Below are experts of layer 4 (counted from 0) of a mixture-of-experts language model. Rows are named router (the router's row for the expert), up (a neuron's input weights, with its number) and show model dimensions 0-159. Each number is 128 + 24 x the weight over its row's rms, rounded and kept within 0 to 255. Numbers have three digits each.
After each expert's rows: "mostly gets" lists some tokens that are sent to it at least half of the time. This comes from a sample of Wikipedia text that the model never trained on.

# expert 71
router:135189138146120105127141128113063143112144132104144128142108152183183136141121135121144138121123169114066115143160095122127147144135131107147159124122149119111119116147185087103139133115114179124163117099152120154130112142112105112150119099116169131160145146154118126101137114128113124113129135125104136123124118068158092121178100127098087112136106120140126113099137143142175168157122106155140129160079159138114155078142087119070137152116145161129142145122133112126118127118156087
up0:126107060131130135134166119092132115130152140137100077106098156140132144144154157125165110124152159117126091120114106139136132113147127093125140141138115130149157136112116153135108145131147102125136098149183144133091152123094140113111135088135118107136158131147144142133172176090154090136116158130134165151091153147112101091109156125135103136078106174127128134132091146124094173098124082139110092138109101108137149159108158131109098162133145110127120095154163161160085084160140157
mostly gets: "h", "th", " Kh", "eh", "rd", "ha"

# expert 125
router:136184096145110149123130123114121146112136129103177155117120161161167113135119123141139124124118160117066118164124114099104146153111125128145165124128095102111135123144168091143123139121139169163149112117154130146168110160126081099119130137137143105156139166164125142075128121138096115112149125113122142115142086079148103142155118103133117143132116138123139136105122144116153131132120092152115120158070157140119186096165093122056162173135141115137114150134143084130131124089171109
up0:100146091106155102107161155149163142083108146098164125120163132124160145117136154135090111115105119114167154108136129137141147098103102108124110105132116137166096149110156114113183155095110107122182105142099171157152142134137145128104104071155133116112103113169145134110092164144125135123117104158100137130122137144118097134136164130119145099107120103102137155132105061162126112109183166137114151128136115176129147131089154167084143134107142139107115155136139097137166113125112111
mostly gets: "b", "st", "amb", "th", "rd", "nd"

# expert 189
router:134147133154128113077141133092118105128154147105117135157116124138132120142178072114136095150116116161131185154139123121089176134115158071121149112116099119132135121148126103120096141156164128139158112119136123115109145124094130119146075154126182124175131116150114157114122121087113109091165107103119137096144111131130092111127121124114122107131113123136156128126141138122169128139119114139125165145103196151139131110147087147116125178108164179178127135151172097152153119090110094
up0:145099124153124150175108146125138151138126101107132077098084157131080126097096124162154134098124112105145114141141104108156152135111155141115126142137110175140052150114131109110115169167170131142122127092130097141123060095135087113135131134168156163123128130142120069127111119163109111125123145109130130170152143136121143133164115176107139116116144119154135162119112111146109138139157132065122141168159150142110096138147125126128097122110155113126164111127120099077106115146149141
mostly gets: "\"", "\",", ".\"", "]", "\".", "”"

# expert 221
router:167160100120124118089161124115123152087123121111161166148121167177146124154148106143152077156118167122083183147144107078116132136120162129108189114088163097127125104117135102113115148098162164129136098105132151137150103183098097100162128112115139120142145148125175121105125106097095106137115117120102150096146125096130102119120114107135097139092084131155135118126138152122130124142120096121120144169108143142125134118131089132132130177145128123135115141175147084126136124093166134
up0:133148139137098126146170125125165116121179141130108112080153139139100119111147118172164095168101077150130123145103139141159167147130160124122140122127092163094073096090168090127113120128121096126132168119113163119131170119091121145123058120090145147099156144108120122104158129125111129148102122133115103134147103135145130131101108138094148112096140171155135167132112179131111133108178090126122152161113134119164135111162114144089142130103147137156121106133104127096129156151147120
mostly gets: "p", " comp", " dep", " app", " exp", " App"

# expert 210
router:135150123134121135087144110088123119138176103091131122153115137153157121133139120116161109116115187151082139121143107128120154151150158116121174122137127137127124129130177085108129135104124157153120113079144141148118098171106095123127109114108119114186150151121140183133148117104135098104154109112107161129135112096136119115164112115125113124070100149128116128096147143139120120134117086157139138148045191138109121112155081136134122166144138156133123113176156100118117140089134115
up0:155094078113146110099135144118111133181131140138112138118141126139125102125137144094158085107152132145140114153152145139132161154130112147118129135136126113105145146118136124077094130101154116130103122144083141073120153125109121112122141078131143093105073150106119118087162128162118166165176119136157174105127102121186149105094138111127170148092135129106128095155156147133142158148127146123098101149154113090185133073109128132146093165119094123175129125109145140134150149130124121
mostly gets: "p", "P", "-P"

# expert 129
router:134129116123122116121133066126121164111148165122109146139122132173127137157140096113169136143116149125110151132181156118117121135149110092172146146087137150113149082108160070174143140137139140172151076095144111104112123170118134092154120126145125174148121140154119148100123106087102098115124123109111136114136117103148083094149112105095127119137131118160164149089131101140131166121090122135113151152100147144104127114132098165125161136130154120118097156125173102150162184104133103
up0:126098156134092194150162104126112145086124117146071131058104126132138142127152144147120098135152083118110121153152131129099178116119126105137154093160146131076151133158146129143094138105141128153136085149113162151101143130183088137185110120112171126138114109160170148129125125147155116120128113154159122118160132094166138173122127119116073108117130115144151108128119119112161137129138092149134147129147081104148156160135104114152145125127116109098110130127150126104160113128131104
mostly gets: "ven", " mi", " Sen", " ten", " five", " No"

# expert 83
router:163130102095110127085144093114102121124159134127113141137111160146136100176156105094142079145110153150118156138121115127114143093162117111156163136107127108132131144141142111124148131157171120145138112108135153107123126160099142099138139125129136158178099141131149153075107131114074135111152105122079133137138116079145085113142123088128126116086111118160167146099141133118134165125128106112145183162127131156088142081154094119100125130142141148153108147113156137138180142084166082
up0:127099135141101113163137109126132118126120144152115152106122127172123148103144124167116093113142147128116107127149127143145122138107144122130120149137162071143121161166156158128150136133116139146165144118070132098111105088116140154104165096128150079144096108138118131078126142156118136094149143090109119151115128151146080087133119167118107136126116118074156079112147156169158144173115104139180155162114103156136126123116141073095191121120116121097113120116143082115124104104128147
mostly gets: "29", "28", "27", "31", "30", "32"

# expert 249
router:112135086136112130104135110093104154129136137138157153126087136192178111128138088127130138126123155158095134168115115078128140140101149143152174169120154115110131107134151087144116134116169119149142089101143122171174121120093093112129094102119162128143125158125125107128107122107118134151178097078153158107120122126166107115164117135139099125120149097126151132138146093148189160150084103137126137158095129133098155114172106155084126146103133138109134156123137126130107113139162103
up0:111126158123122104113128133124087138162174119124210119124137126110109168150094129129124141123104103107120135161128140122158104121138173099155128098095093147117104136136155099114141124128145090115099138133096105139146133160158159142143143119124122151112158165132116109091132134140190121110136149112104105083147153150123131109143156101183112132167158075110104132131109162126108123123125160100118138089088120102137138135143163128154158109137093126161136138094167102087108116176114082
mostly gets: "at", "it", " mat", " Mat", " Cat", " Brit"

# expert 135
router:155152123119105127120157071131114141110145129102121139114109131148130099159154090083146129134103126117129145124171148113091154149147161103161170124092150138135148112163136096147155132154134150176157075115140099118156128176097117113150110115137116153130096119148157150096094121068128115137127120126102130107163119120155064078132088130108105136092094122195158125116136108140149138147100134142105147156112141133139131119143105145118155130129144133109130163148186123140170143110118096
up0:126142118138111141159108139118130150158162143104131110129144106125127146112176147155124084146139168101169109154149146137074153096170135137129098132145087120138155121138116138137129104126122151121132092154129144111111105138127122084159115104126175101125111129141158124161124160109127125140165131115101110171074057145144146141158131082124115110090152117138178094158141096111131141105139109110118124113144096154099099107121090067123117186119126119110129158170143124152127148116083152
mostly gets: " one", " two", " four", " three", " many", " several"

# expert 184
router:155167138144117109113153115094106112099178123127120122147120109167136114181157093092128109139122134147119121163185133120120139120138133131149142121105156110070133091156147079139140113148118162164161109086159129119124121150108134105136125115132136114117106156148129132096133104107073096130157114117109152106131115094152090138171110104141119102100108144162163168093128113129146169114130116111124155157118152140135160076139079135118167160136150138156138153131159098143171157095116102
up0:155136112156142097083138153103119113164113116137123115154082157123105087136128159127157127093145142131141065114114152116139088144163057081113126115150117134152108151122126138139091113126172108120102130146166108200148115144125119133118090121091146139122121154083105145100154074120138136123133180139122121169116139143138129131122150149124109097134130161150161142146130146135144094127135076097129155132112131105136128164127144148155134137155108102123106104117100157123174091160154104
mostly gets: "0", "1", "2", "3", "5", "6"

# expert 29
router:153165109128106134092148108095126133089152136105120159128106141155175148155152112116127080187088182147118144157124111093125134105128169113093182125110148085125131104136156132132163133152112123169141093110119136132164120163095105118165113110131130138145102116153139136085155096117069126100122099107127157116134109122141128116151092130125081120141134095126136118135148152122152126177095115134151119139103143149090143110178122140088132147128159159127119148144155108144175142095151132
up1:170150157079096148150096155106147131133114119096131108085154142131029143122119117139103125153137131109125125131128132134104103120121122133105119107165128081147136131117155139124141145146150101100097143136114126061128099134118098132121162131170130096118184062135157095120150143129150140101196154116144124113127128115158145154120133109132143196130153098095083158133167104124150139117113158116123124150137130105103124145153129146110128125122125143155144091114117138139122136142110166
mostly gets: "On", "Al", "Th", "In", "An", "Ch"

# expert 240
router:121183114152108093110138109122129141145198162084147132144088100140127102117149123118145121156096125142097166151150118127093151121110117074139131130116136128116176125147118105153107130165126161129161100119127117118165148142123129130158096126138156142192138119136136133092123097110102155129174115083096147107163144114153115148179076127121080146112078110123167148138122127110165135158097114130108146117125182115125130116133137169076114129093122131120132134136146136154116122118119093
up0:137157097119148153098138157152164124094190161128173115139087089147118162117158127135079132156141153114116120119111112131152124181146172190099166111118149128154125128118124111116108116056159107138117143138115122146142144155133104169092154124121098113127128148123131113112112135126093141159067104134101141124103169125118121084129181146143132155134142140137162118123121125117111102108112149127121098150145172126147095093133090097130122137122067113107117112113148106127148139144148114
mostly gets: " that", " which", " it", " this", " It", " him"

# expert 38
router:127158131155114094100149088134124125115173139065137163128098106159142102126128138122142115136133139150100169144164142109113152105118137077141145112132150150100170124144153115155117148145155111115164069095148144099169156168105117127166118110151114162177145121121113171099105098123137131122142110107131142087144143087138100130162094141134095143113100089118162163138130097104156124132097083130125126114127169102121148111126115151076123131096127157156123143133156116157105146092113102
up7:129116085124112092109115130122118119128115137126135072136125143079141111116092110127136128127097126104124083152100163081142113124115092173152139111131146117141107116107079135154123134106111134099095157150147121118109119149111157160100109095111157181118130153131155136168141110177117141101068102114125149145158107155123152145150161143156131144180161105131125114164105148099167148123142140094089149157155132162125119161098160125150168137137065121110151133130109130117169098141143121
mostly gets: " which", " has", " but", " who", " had", " have"

# expert 108
router:124120078122102121136129130142089110114142113106133144181112118159147081121143076110132140138131115117137114168166120105100174152133141117168141125146091119096143129119130109104145160163183121111149105107175115141119109158101116124122104113115127121192136139117132144123137111107094106131169101081115150103129123126157099136126116112127121162121136129148147139086177090139130152135096149140148166129077141152123153138168107165060146127111131126164146119123165149148155158092116095
up0:094118098162102156120157139168129134124107107134150124092154139105109103077110132136102105178109135134126136105108141106170110140086191145099119105162122108168082121160159106113127131162068168150169169126097138116106120095131113119135119146166146125093127138115164076123099098148138144132083134134131100111131122156099170153110117141114094124161122087121176125090144126132130105150098126143086087130139134115118150139146152126160126155142169156139135126120139122147147114139126131
mostly gets: "te", "ique", "ge", "ude", "uel", "ane"

# expert 239
router:131149130124107109058123130104106120129161114107121122163130153131130140132181094079152136168105123143123173142136144110139163138131145118111133117136119076110176090124144112172115163141133141161141087109149121134109140120101123105147118151114164156133114119179136176097108096108111093082153117105080138101182130126130084112148130087088121112100109117143146120124158149103154142136092094114112141144131155158128127128174117156117137171144139146156108138135167093136147124093119127
up0:143097102128125145110098142118146149132125120117109108160110119108145124145151116095110123110091140123159102154103140128153152111101141170138106140118107194101129114104134087144147109128174145124166137129138132146132120110130094144155186164122119108120145182138142116141108126105119124143151091126113109144158106119141156138146097066129147126171124135161119126126106127133143132114163116106177181119127120106112093119130154096166129061171119123135135114152093091041127154120107124
mostly gets: " \"", "/", " '", " [", "{", "..."

# expert 80
router:130168122141090144100159091091126147109138159114131141144109161150134142125128120125145102155135133141103149159142160110115146153139173113102196108122163083137126094115162116154102145129133147149147119103133143124159109166104099122162108137153156144146101135146153120076151114075108126117106111099108153076127102055143113113173112112137120144132104097181142107112144162098162119174116119100118119133110137159123153118133120150095182152141114111142101116141138086125151115116128130
up0:123118133117140095129108085160119139160141108157113096110138124116131112110110146159158124131168128165095109140143110065137135136150101121158135106110131128140129098105113222159172109122110135106092166169109102163114149140153109127107133135142089148179120098148128111126103128103131133160139151115145116160136131138171092130116158165151138125151126082135160114111104110105148170125130141101112154143108130112070104129096144108152163175119089142160131126115136114114111113141081125
mostly gets: " dem", " wh", " n", " fem", " sh", " ph"

# expert 88
router:117150088104128070107162105120120115121156151137166152136115154194135118134142091140139136131123140137127147154124102094121135136099141147131169169110152112087173090137174116102116146107158146130136061125128130162148129107105074087127110098105164111157110147157153118115128118101112114148189111100132128110137132106161103107141127134120111102093132141117141160129157092149122143139115085090153140143067142153139116119134074139112139153129150169128127139138128131165114145141135104
up0:150114119115146171145116107107126076101080134144125124124123145137120104132105145148163149135097108084092130128157151180105141176114148138114127136121085119129163143114108133123160129142113102140127125101151123125142092125158179141117133137074155108092080161141165085127124105070117178131115164139126188110145149121149142129105114148097100138162116152132122106131143115124160162084118167137146130106103140125128131140140103129132174108114111137083168075127148121141147137161106139
mostly gets: "et", "ut", "oun", "é", "rat", "ou"

# expert 190
router:111152088113126126123190107112114159131169154101125208135104146190167152155151096148136121154123146146119132151110106111093154136109137123094199133102123092107180137139138120127132181095155134118149111124151107141152114149088081099132110145114165123151139132146134131090148115075102098113178109107117120100127119116119101105148119101118108146091119121133127175136144109152129146118129120091127165118100147131127136137123075146102129148121128107120122126119124147161115144104133122
up0:115125143106164115139143100191127100092135136137144079135181182131109133141102089148110133173149120106126113125139111086134107129127102129146083140165103135126125109105105127115138093163180127149119122113142136161148127082106126125141150114154097147145097130089129108116123141115086130142136119148146151143151144109128112156134192138080141139142111121150100148133155177100118119128126110169145145097082103098153112086125130110168103174112130090146139121128120167162158161108121131
mostly gets: "ay", "et", "ov", "un", "op", "ump"

# expert 245
router:128150128136132124086171126110105123133176118070142179129091147162157124129140089095160133153137122147133153183119133138124150108144135098115139152135132131092130081137164105123110150121152122149129109129144135113172104125089118120123110128115179152186137124139139142098122073126123111127125132105103137115149070094130079112130109093099122116090142099135122131089134137095140156147129110146104171134115166170136129079139110147140146174113131111175119135137163134127127159094113094
up0:142131103127124139144138181096127092122084127147132137072121100109146166096093105159108090141122138109100135086114153127137110136143102128135116102136167124181137156133103107138106123147105156128120126109169133140135155143156130189160134118134091126125146112121133084087132146121127155146129124117115136119110108149123142107138150131176167142114080109153132093181140137154122090154105147117129122100147078138142172172123181106106133099158127128066133107133086155104144129101135141
mostly gets: ".", " .", ")."